config.toml
n_layer = 14
n_experts = 64
experts_per_token = 4
d_expert = 32
router_score = "softmax"
router_z_loss = 0.001
lr_router = 0.000751
vocab_size = 2048
norm_eps = 1e-06
optimizer = "adamw"
lr = 0.00174
beta1 = 0.9
train_tokens = 307300000
steps = 9379
dataset = "wikipedia_en"
Below are experts of layer 8 (counted from 0) of a mixture-of-experts language model. Rows are named router (the router's row for the expert), down (a neuron's output weights, with its number) and show model dimensions 0-127. Each number is 200 + 40 x the weight over its row's rms, rounded and kept within 0 to 999.
After each expert's rows: "comes before" lists some tokens at least twice as common just after its tokens as in all text. This comes from a sample of Wikipedia text that the model never trained on. Tokens count by the router's weight.

# expert 21
router,186,188,225,124,215,206,178,168,130,206,207,198,171,160,209,254,212,225,212,211,107,176,177,124,241,162,180,199,174,205,257,180,221,277,185,170,192,300,197,262,224,191,165,178,190,187,207,208,135,231,142,282,187,213,302,131,82,201,212,216,199,236,257,182,117,122,180,183,237,215,196,244,210,204,190,174,207,193,211,208,129,191,194,181,225,209,206,189,136,193,196,225,254,80,184,222,241,217,217,228,180,200,182,291,204,205,200,224,195,221,238,179,199,168,265,215,182,187,201,184,144,220,202,172,208,190,211,191
down0,191,155,217,196,238,194,189,248,280,272,137,158,198,198,259,235,225,173,194,213,179,224,293,232,269,242,223,205,188,211,199,120,237,200,144,204,164,191,134,246,277,201,187,172,154,177,160,196,227,300,154,193,185,198,216,209,193,149,173,252,160,229,216,297,268,210,208,227,213,232,230,191,249,205,208,257,173,152,232,250,169,242,151,219,206,201,227,180,233,214,190,102,210,212,186,137,170,127,237,179,208,221,188,215,192,173,138,205,179,124,209,172,178,207,249,238,244,183,250,199,216,236,174,272,217,137,270,177
comes before: "\n", "00", ".", "06", "th", "=="

# expert 41
router,226,173,219,233,208,245,202,205,247,191,243,195,251,210,120,158,208,262,212,244,210,235,215,253,198,91,214,207,231,222,231,164,224,222,247,177,166,213,125,180,216,164,189,214,283,165,163,175,181,300,249,218,137,212,259,190,0,207,180,192,189,210,240,198,224,127,244,215,166,185,180,207,238,189,222,225,178,184,209,175,186,223,153,196,191,212,227,187,174,171,233,168,250,189,228,204,220,191,203,187,242,207,214,178,206,257,159,192,204,217,215,194,223,205,189,181,164,223,200,173,168,278,177,238,180,278,231,202
down0,130,157,223,170,233,162,250,174,121,155,224,249,227,234,216,153,222,165,245,271,158,184,168,240,200,241,260,153,238,189,157,166,150,215,156,262,197,233,215,167,231,252,174,117,140,182,237,168,238,201,199,237,179,251,147,182,258,239,137,167,219,177,220,158,160,143,193,213,171,193,235,224,250,179,261,163,177,253,255,242,241,179,225,145,236,147,169,236,245,138,154,242,184,232,175,254,183,156,163,136,149,159,180,248,245,154,162,173,226,213,178,131,225,264,167,169,169,252,165,238,171,166,244,187,256,171,182,195
comes before: ":", "\n", " by", "n", "ft", "v"

# expert 60
router,149,214,220,230,190,238,184,164,195,198,147,126,153,210,232,103,188,161,203,212,219,229,144,115,250,195,190,218,265,112,303,202,211,194,183,199,160,210,184,217,208,208,207,213,257,203,151,243,129,175,215,211,173,213,182,193,253,185,180,196,203,229,130,187,148,269,183,195,203,161,180,234,192,155,189,218,176,201,175,223,126,184,214,240,157,249,187,253,117,239,191,171,186,50,198,203,269,197,227,148,228,189,189,304,193,153,187,207,157,240,246,235,223,227,174,201,132,161,177,177,194,171,144,183,186,177,200,184
down0,176,245,189,193,210,226,243,206,239,177,174,243,183,271,178,198,137,138,182,184,198,253,135,172,285,195,161,194,214,170,228,216,136,201,182,220,187,137,274,221,288,256,259,255,209,170,201,163,210,191,170,201,166,158,188,205,203,278,172,224,211,233,60,155,284,188,103,193,239,185,253,188,142,215,263,233,202,196,192,205,176,190,260,174,133,287,202,212,111,215,219,182,189,264,230,192,193,220,194,244,146,195,155,234,187,245,255,192,232,78,215,147,138,224,184,203,221,234,236,322,282,258,213,245,181,207,201,238
comes before: "p", "rect", "ed", "n", "ff", "pt"

# expert 6
router,168,213,238,207,159,222,207,238,191,236,319,220,139,181,145,190,196,162,244,222,189,177,185,187,159,167,220,265,279,189,379,155,219,146,198,148,187,218,220,137,184,200,168,188,97,280,136,195,188,230,172,147,202,179,106,258,164,204,237,238,175,152,202,155,182,203,216,245,207,194,202,161,189,233,181,191,163,180,185,233,281,215,240,187,184,216,201,238,164,231,223,209,205,234,163,189,271,247,188,170,187,218,183,227,242,238,198,155,125,250,179,181,235,178,201,205,212,209,155,206,157,142,153,213,183,130,143,156
down0,175,218,198,204,185,188,257,201,191,216,197,249,226,227,128,203,180,162,213,202,216,260,235,151,224,206,206,253,165,111,205,202,227,173,145,215,223,188,173,228,146,153,132,247,232,199,208,281,230,210,176,257,137,206,255,135,291,212,229,320,151,202,191,248,136,208,209,195,185,166,184,256,240,102,203,226,140,205,148,211,131,234,163,250,245,211,216,274,117,280,243,217,206,177,164,229,178,182,190,168,164,236,203,164,187,235,182,156,137,245,133,228,234,166,240,154,144,188,212,160,139,211,209,146,153,260,194,155
comes before: ",", ".", " of", " in", " (", " and"

# expert 58
router,198,173,203,140,214,199,232,197,183,214,202,207,192,219,196,223,219,147,222,181,196,240,189,129,246,198,198,196,199,231,195,167,199,167,172,249,145,237,215,244,171,181,205,205,183,151,218,52,227,272,158,213,176,173,236,60,192,176,253,165,221,191,253,119,204,189,223,211,158,167,202,161,216,169,125,223,198,233,232,173,142,184,171,206,266,216,227,130,231,225,152,171,240,202,204,142,161,219,246,209,205,222,188,176,186,204,154,180,201,171,243,186,188,210,203,184,183,190,167,214,238,278,223,173,140,204,241,172
down0,209,131,153,173,145,211,202,233,193,166,183,196,119,120,152,173,240,205,225,187,199,181,146,276,168,204,160,117,215,186,173,256,235,270,140,303,115,215,223,252,164,125,166,171,242,217,171,178,235,188,140,217,165,219,187,131,154,153,210,198,198,185,174,189,201,216,157,212,193,196,191,278,165,158,213,145,207,250,209,242,217,193,192,210,193,113,280,188,208,183,176,140,196,199,193,170,215,232,282,141,183,145,245,223,247,219,198,223,195,175,223,259,203,238,140,207,168,213,259,162,198,280,156,278,199,295,194,264
comes before: ".", ",", "c", "y", "ate", ")"

# expert 50
router,185,202,244,228,226,156,176,208,155,253,184,217,205,203,182,224,168,281,234,166,182,196,155,182,144,249,210,234,222,208,177,233,174,214,213,205,166,175,172,198,270,201,157,210,308,181,158,216,264,156,193,201,217,214,174,216,112,225,192,244,200,232,190,176,206,203,211,168,193,169,403,218,283,137,181,252,197,213,212,188,258,187,174,190,221,224,190,241,82,160,200,188,236,302,193,176,166,179,157,152,198,185,182,240,131,223,180,218,197,226,215,218,223,163,227,183,204,236,172,204,157,245,189,193,224,164,221,167
down0,192,273,214,169,280,224,280,171,194,208,266,212,200,212,215,155,224,239,205,204,195,269,172,201,241,203,205,221,130,165,238,184,264,158,206,164,208,193,202,182,263,138,259,177,177,225,177,211,264,245,187,238,252,188,152,240,197,242,242,240,160,216,257,158,226,177,191,215,186,178,233,233,212,192,121,237,190,168,126,208,196,219,185,273,151,220,145,237,232,136,182,232,214,298,182,198,215,123,175,106,159,192,192,215,221,130,156,169,148,194,208,289,201,195,163,157,145,194,269,134,195,223,241,220,168,216,192,254
comes before: "\n", " The", " He", " In", " It", " On"

# expert 22
router,287,203,225,212,256,178,173,205,158,213,276,165,177,222,174,171,190,201,239,224,180,220,238,295,219,153,250,234,282,217,64,203,215,178,222,233,224,241,209,187,173,193,217,298,300,226,205,204,235,320,160,168,223,183,210,177,183,214,241,167,203,181,205,181,208,213,184,177,152,201,205,194,218,230,223,225,195,178,167,177,167,172,204,205,187,268,213,199,243,209,218,177,201,183,196,190,210,191,231,231,233,237,193,153,179,169,174,220,182,149,167,198,201,123,218,221,208,180,197,166,156,215,200,179,210,188,173,159
down0,235,237,235,162,203,208,223,203,158,201,188,232,227,185,191,149,228,145,203,225,146,226,172,233,231,303,184,234,187,181,200,196,238,191,226,218,238,164,175,217,256,166,150,185,166,194,247,280,151,185,222,215,166,165,259,167,188,256,225,304,168,278,152,156,164,230,249,187,306,174,154,190,154,142,125,223,153,144,162,243,99,198,203,241,255,234,259,251,184,234,252,181,201,178,102,242,189,175,206,203,220,220,259,178,187,192,200,205,185,264,175,234,214,106,207,170,135,194,218,173,155,240,151,192,161,222,193,187
comes before: ".", " |", ",", ":", "i", "ly"

# expert 44
router,78,197,215,249,157,247,215,244,226,207,260,148,215,206,237,257,179,95,154,234,154,177,179,179,182,153,215,216,253,180,216,170,180,162,176,241,183,192,261,164,225,198,216,304,222,245,187,245,252,256,214,168,244,188,254,197,251,252,192,233,228,222,186,220,172,219,203,216,235,214,156,151,221,199,162,214,205,179,137,201,194,230,177,202,230,207,231,244,267,214,126,256,178,193,211,234,223,233,141,203,200,209,181,167,189,211,168,234,198,181,158,205,244,188,244,183,172,123,206,199,241,213,194,181,199,271,200,192
down0,201,232,237,193,132,185,167,212,265,185,250,141,227,166,276,236,190,141,242,172,172,289,228,222,226,176,144,200,208,275,255,208,240,215,219,262,225,181,167,219,230,294,219,252,203,195,176,210,226,172,162,229,203,206,184,143,215,195,156,212,181,263,176,174,192,204,204,211,212,210,190,173,279,96,202,187,175,150,197,157,201,215,163,213,217,143,256,154,230,212,219,216,154,187,98,209,200,133,247,254,189,259,255,226,213,146,185,286,111,207,185,164,148,196,214,270,227,155,210,210,256,226,201,176,145,205,236,215
comes before: " the", ".", " of", ",", " to", " that"

# expert 47
router,261,259,231,197,229,206,235,201,171,185,248,234,182,182,224,195,180,138,227,188,179,236,181,174,241,228,153,191,194,187,23,170,202,175,176,225,221,183,169,198,174,218,177,195,136,186,197,249,179,241,212,163,167,251,265,174,105,187,229,204,220,244,229,201,195,231,208,194,173,135,139,182,198,243,154,175,205,180,207,174,251,218,224,187,219,218,243,191,159,188,67,192,193,94,165,205,280,191,198,184,208,216,209,238,213,207,164,185,241,236,171,159,214,188,175,179,164,164,172,176,187,65,188,183,202,151,239,225
down0,216,256,149,161,249,220,262,196,205,189,114,185,193,193,202,196,195,288,207,212,185,230,162,227,149,196,280,218,163,223,186,216,200,188,232,221,218,138,224,179,157,223,146,210,198,277,212,157,112,148,202,203,182,204,134,235,142,191,179,185,192,229,126,174,232,219,234,145,177,203,230,143,236,228,240,190,237,207,175,222,210,188,258,217,170,240,214,166,167,189,245,241,206,201,185,257,192,148,195,113,146,142,179,230,261,161,255,274,247,163,138,200,148,197,192,247,264,221,191,211,213,180,137,227,167,149,217,212
comes before: "|", " the", " be", " to", " State", " re"

# expert 42
router,144,200,229,175,236,176,239,219,188,169,262,170,217,221,226,182,163,226,200,215,208,217,199,175,280,177,159,179,226,192,324,211,169,195,184,166,162,178,213,160,219,197,201,233,277,145,154,181,232,272,214,182,269,215,83,178,177,208,219,183,203,208,160,245,232,226,239,233,191,207,254,218,195,247,70,193,138,154,180,214,142,190,216,259,186,253,234,157,204,256,194,192,147,263,206,175,175,167,199,195,163,218,180,225,175,207,193,181,172,252,245,205,210,224,251,172,237,155,143,224,123,253,199,225,194,142,246,212
down0,205,272,201,222,127,204,232,164,245,188,216,198,198,120,282,263,218,169,127,209,187,201,204,191,137,158,197,212,193,188,234,168,229,206,204,247,236,175,206,205,220,215,247,223,147,163,194,232,217,161,225,183,169,178,126,234,161,192,176,122,159,185,226,139,219,171,230,212,209,247,234,182,164,243,201,175,203,238,195,193,234,149,256,248,170,134,225,140,165,207,183,262,203,240,312,213,218,317,181,221,224,200,210,195,257,211,186,286,162,146,246,140,175,200,209,258,122,187,173,268,231,203,134,183,210,191,158,209
comes before: "ed", "s", " the", "ing", "ic", "ive"

# expert 57
router,310,244,240,175,239,138,152,194,188,214,201,187,199,242,228,213,158,184,239,220,154,208,206,176,258,268,205,247,188,192,57,202,190,122,231,176,253,219,213,209,155,188,219,218,196,260,233,139,106,246,232,208,257,213,68,208,183,257,201,251,227,172,177,217,171,242,175,174,144,198,265,190,150,199,211,213,221,196,143,223,134,245,262,226,190,249,228,155,197,127,232,206,196,231,234,169,209,202,183,249,159,180,226,160,220,316,168,174,186,196,170,172,177,186,195,168,232,67,207,201,234,192,242,187,175,164,305,179
down0,232,182,164,222,202,226,204,183,222,199,225,181,156,228,221,236,211,262,181,238,198,235,203,241,177,185,234,220,127,142,269,236,248,162,240,171,148,154,173,203,194,149,289,168,180,217,233,223,190,211,135,204,182,231,239,205,282,201,95,170,163,154,176,212,241,169,223,206,170,188,194,219,190,190,208,209,234,139,208,223,260,190,221,210,148,206,196,180,180,139,245,298,151,213,266,235,215,282,167,199,214,137,181,172,249,271,162,213,212,239,257,186,210,194,238,237,177,177,257,227,249,254,184,195,283,200,137,281
comes before: "s", "ed", "ing", " of", "ic", " to"

# expert 35
router,228,224,162,121,229,220,239,201,159,243,234,216,292,167,222,212,176,202,191,207,207,211,165,166,249,410,162,220,167,182,103,193,203,241,238,144,200,241,113,209,173,223,174,179,275,148,195,199,240,172,223,227,198,208,342,200,172,169,197,184,185,191,257,176,208,193,174,190,173,185,237,240,255,121,215,204,205,220,182,152,137,259,165,183,192,175,249,170,169,236,171,155,201,195,150,198,206,228,219,194,148,260,192,209,190,221,189,176,192,231,229,186,268,147,195,204,160,173,161,190,194,167,240,178,136,202,197,222
down0,193,309,208,140,178,278,186,265,216,167,185,198,208,244,185,230,204,251,240,264,182,211,217,190,236,273,157,159,254,228,151,204,173,235,177,111,212,165,183,237,209,237,267,161,232,197,172,180,291,214,160,228,170,204,149,198,216,186,179,180,229,262,158,220,268,229,233,191,175,241,211,166,222,161,241,221,133,168,186,193,138,121,182,184,250,242,230,271,190,193,136,161,286,200,228,207,135,271,208,178,247,254,200,179,265,269,204,170,259,223,238,168,189,202,142,155,210,276,213,275,233,219,231,220,204,230,199,210
comes before: "-", ")", "er", "d", "r", "4"